Weights of a small mixture-of-experts language model, trained from scratch on English Wikipedia.
Experts: 48 experts in each of 12 layers, 32 SwiGLU neurons an expert.
Training: a variant of Adam for the experts, 4012 steps.
Below are experts of layer 5 (counted from 0) of a mixture-of-experts language model. Rows are named router (the router's row for the expert) and show model dimensions 0-255. Each number is 128 + 24 x the weight over its row's rms, rounded and kept within 0 to 255. Numbers have three digits each.
After each expert's rows: "comes before" lists some tokens at least twice as common just after its tokens as in all text. This comes from a sample of Wikipedia text that the model never trained on. Tokens count by the router's weight.

# expert 29
router:143096118089128134133107137129151084123103131161147105119107097134142099135103120119138144106147131094117103115133118125080115119147142115098162171108121103157111103125109127108106087143156143106151149170123111162120086141113106105113141130142138115101133100142113152172176141086111112114127129125167138124101152154153124119137113098155125092104153135111159116137127143136164120095116100104111130188141087118120164165102154106079110158087117089138078131080097155103128074099132145126138119112148136165096127162105170137095167130178123139087111153096096138137131121151144079128137162118142144117140140102143143068127138120094088126114115122128150154139132119092112139144085154132102172125150125151162101160109120177139133104154114122106134150148162107145199144124105119
comes before: "1", "2", "9", "0", " States", " York"

# expert 27
router:126130171102101143149111182133100083129125143111116136154132137094134149114136137131131143143144115135108108137125143130088124116132153109123155123087129086143132104136119130117091130111159161136117150122143118105114121127157143127166113124150176133126146138152111137092148110135126125144098151104122112150081138126136148102149141137206111146092155129104120117160121121128135132140161103119134120181073130138156115175093138159065151136143146096088114111108143156094149078137138110078131130155157125152099126145055171130092128151188122162108095119129111133142151140125153102150096111122172144135134094086107123095159121152063103132173106110112145145131091123105140139136135173190133143088134091121136118134141144166109117124134116111108159122125137135128129169183137156
comes before: " |", "0", "1", "2", " |\n", "3"

# expert 28
router:142135141135123150125113134130117093136146172176115150127146094130099111155153125135128155122147159120084077113159137134120080095142133137151130143080110129099090106108122132116107143102159146128106141162104127104142149128136126143151137119126137148095129154093102107162124124122130104135091141148147119147075120178131140179143095152169106109137143139133140122124089119166162137122157101062158113149130123107085115174072160153105130161124158096117098105111110154114164082122148116083166126130139130144131128145091105079110153114147140148106149115126134142188105111156133109092158125140132127131095134123146121098149113131055109151152151147039162138159112087149129125139122150141151119132110130128145141186167144146116126121133141143129098138136150130127165122145099141
comes before: "0", "9", "2", ":", "==", "==="

# expert 12
router:151147151127087137139122132136148062093107124160179123109118110104118111140105144125141118121075121117117127136135118127123131116126148113100123207099107096151091108135144131121098110139152164080106150139102153161117119107115133125162153128121132142106097119107078068132166099138132112151124140151124091115093119124110153167061125140163080116128141123142135105168134131120151118146134093062130126164146081128123138151135143114112156174136119100129101107104124165131135108116121092085118130146108095149107154164083162148154157123131143139123139198135091105111118093151124135157165142161172148142153128115175129097126147117086142154156112145096155116134135135103122151150140146166115136121135121160193123138109111160121122113095138147133134136115128130156131127161128159
comes before: " ", "|", "-", "==\n", "=", " Candidate"

# expert 8
router:139147090169130170160105135158131113134115118169139123163125108127136083124124145116134100153143134108130089131111120148097130132157181112133143166085076131158115120149116108125114167099137165127101122157101096124112088120114124165121107132142149139087158109122119116130159108151092146117109143189137187121101128147097103145137134110168152111111144127117122117159105135158120133121166097125127123197131113097105127137109156144120169136126132121105074114114137156103139087095103157140137130168129149129115145141140133118117125125204123170107126119145114126137153133159166108117094123165116126137117114124132086111152089198075104135178097108115146159131143095109118123131154107196142129106153111128150149132150126159086097115083119097107130102106119119146153130121112119
comes before: ",", ".", " and", ".\n\n", " of", " ("

# expert 42
router:131135161101130150160124137169114093145094140131130130185117124133132151123125118154138152112135132123079082132114137126112108076145139120118155156068137127147101108108118096105099135150169151134126176134143092159116168129141133129169114191132112123107116096141144104128178097125112130146113171151137138134099131171167118122148134125182087120092153113130114133171141150164123104087122102098120086168102103127121106166111175116059161150093124113118085095107097145121147121103149113062127143140163137133134136158090196142121137127164163158135115140107081119115132116112109068121114155157136131128131086093144113142132112149114130128133149128119118134116107131138094141118129123138089134131171112130144127114132110120124132108131122130143096139155133111095174135096154113
comes before: " ", "|", " |\n", "=", " —", " –;"

# expert 13
router:139139137146137153169134102169118126121123184181084172137139122124149136138106146157116134150121154142165066114147144137126112134171148144114123144144141132130147101136109134112136125134177155116104116144114118114130146104142156128109136086156158116107132135114071136115159127104119125093103105119129110140098139162151145132135128122151118107134118166128139084135082093134149120115137099111139107130088111092096146153103154085109188139131156090131063128140149157145181115079139155112179133130132133180086149136091135100136165113118135150118143136131113152112134137110158127144163130099122144146114116119149101123120125151079129118189108162096146168139137104099163130148114180164115166144133148108124155156107171156118143084101156082100104090111140112130149107119132123
comes before: "1", " the", "2", " which", " The", " but"

# expert 15
router:156129117137089145165144154142096070097153118179141166126141110128143149140136131084091134123132121104152157115077156120108136116158153086138126137104093128155074103145108124079096105127126152140091165142093126127139132143130118141153154095119113118103120152125143128128154098153110133113136151175145169119105138144140118111117112149150127104146141159143150120170158125166099155129150105120140088172124091112129117167135128137114159164109128113094132126096098106170130130149107114102165102125140109170159118190107135126118178123149115107126123156131112094125126101107126069099153148109124102157123137094130103118115138140104124141144129110095141132127109085097101145127175120139079139099179117141157159149091108173095134104112124161099122119140119125095102113188161158
comes before: "0", "5", "–", "4", "8", "6"

# expert 24
router:141104098113090146141121121171083106144106153119076164161138139102144137143171122114139185130157163132145114099121148114120155103149166106138163157149159114144100163156099133135159157140153144161107112105143142131106149136172167117131125111131149165138118138090141111082117121133107119117107153182134112147099096172129150160125121181151107124175184140134132137140107089110134140119180105108101090143104124083114128167094122130122112132145134147117123142112120111113177137083145107108170090148082117153119154153126128103122119134140121190125121121159141141127145140132149107141076129174118101112136100106151149125136103109101143115160140116098144148143168097112123139147151154145118133093110103111165136137144152181101138074134154125135145111132158107130153167138106159
comes before: ",", " of", " and", "\n", " in", " ("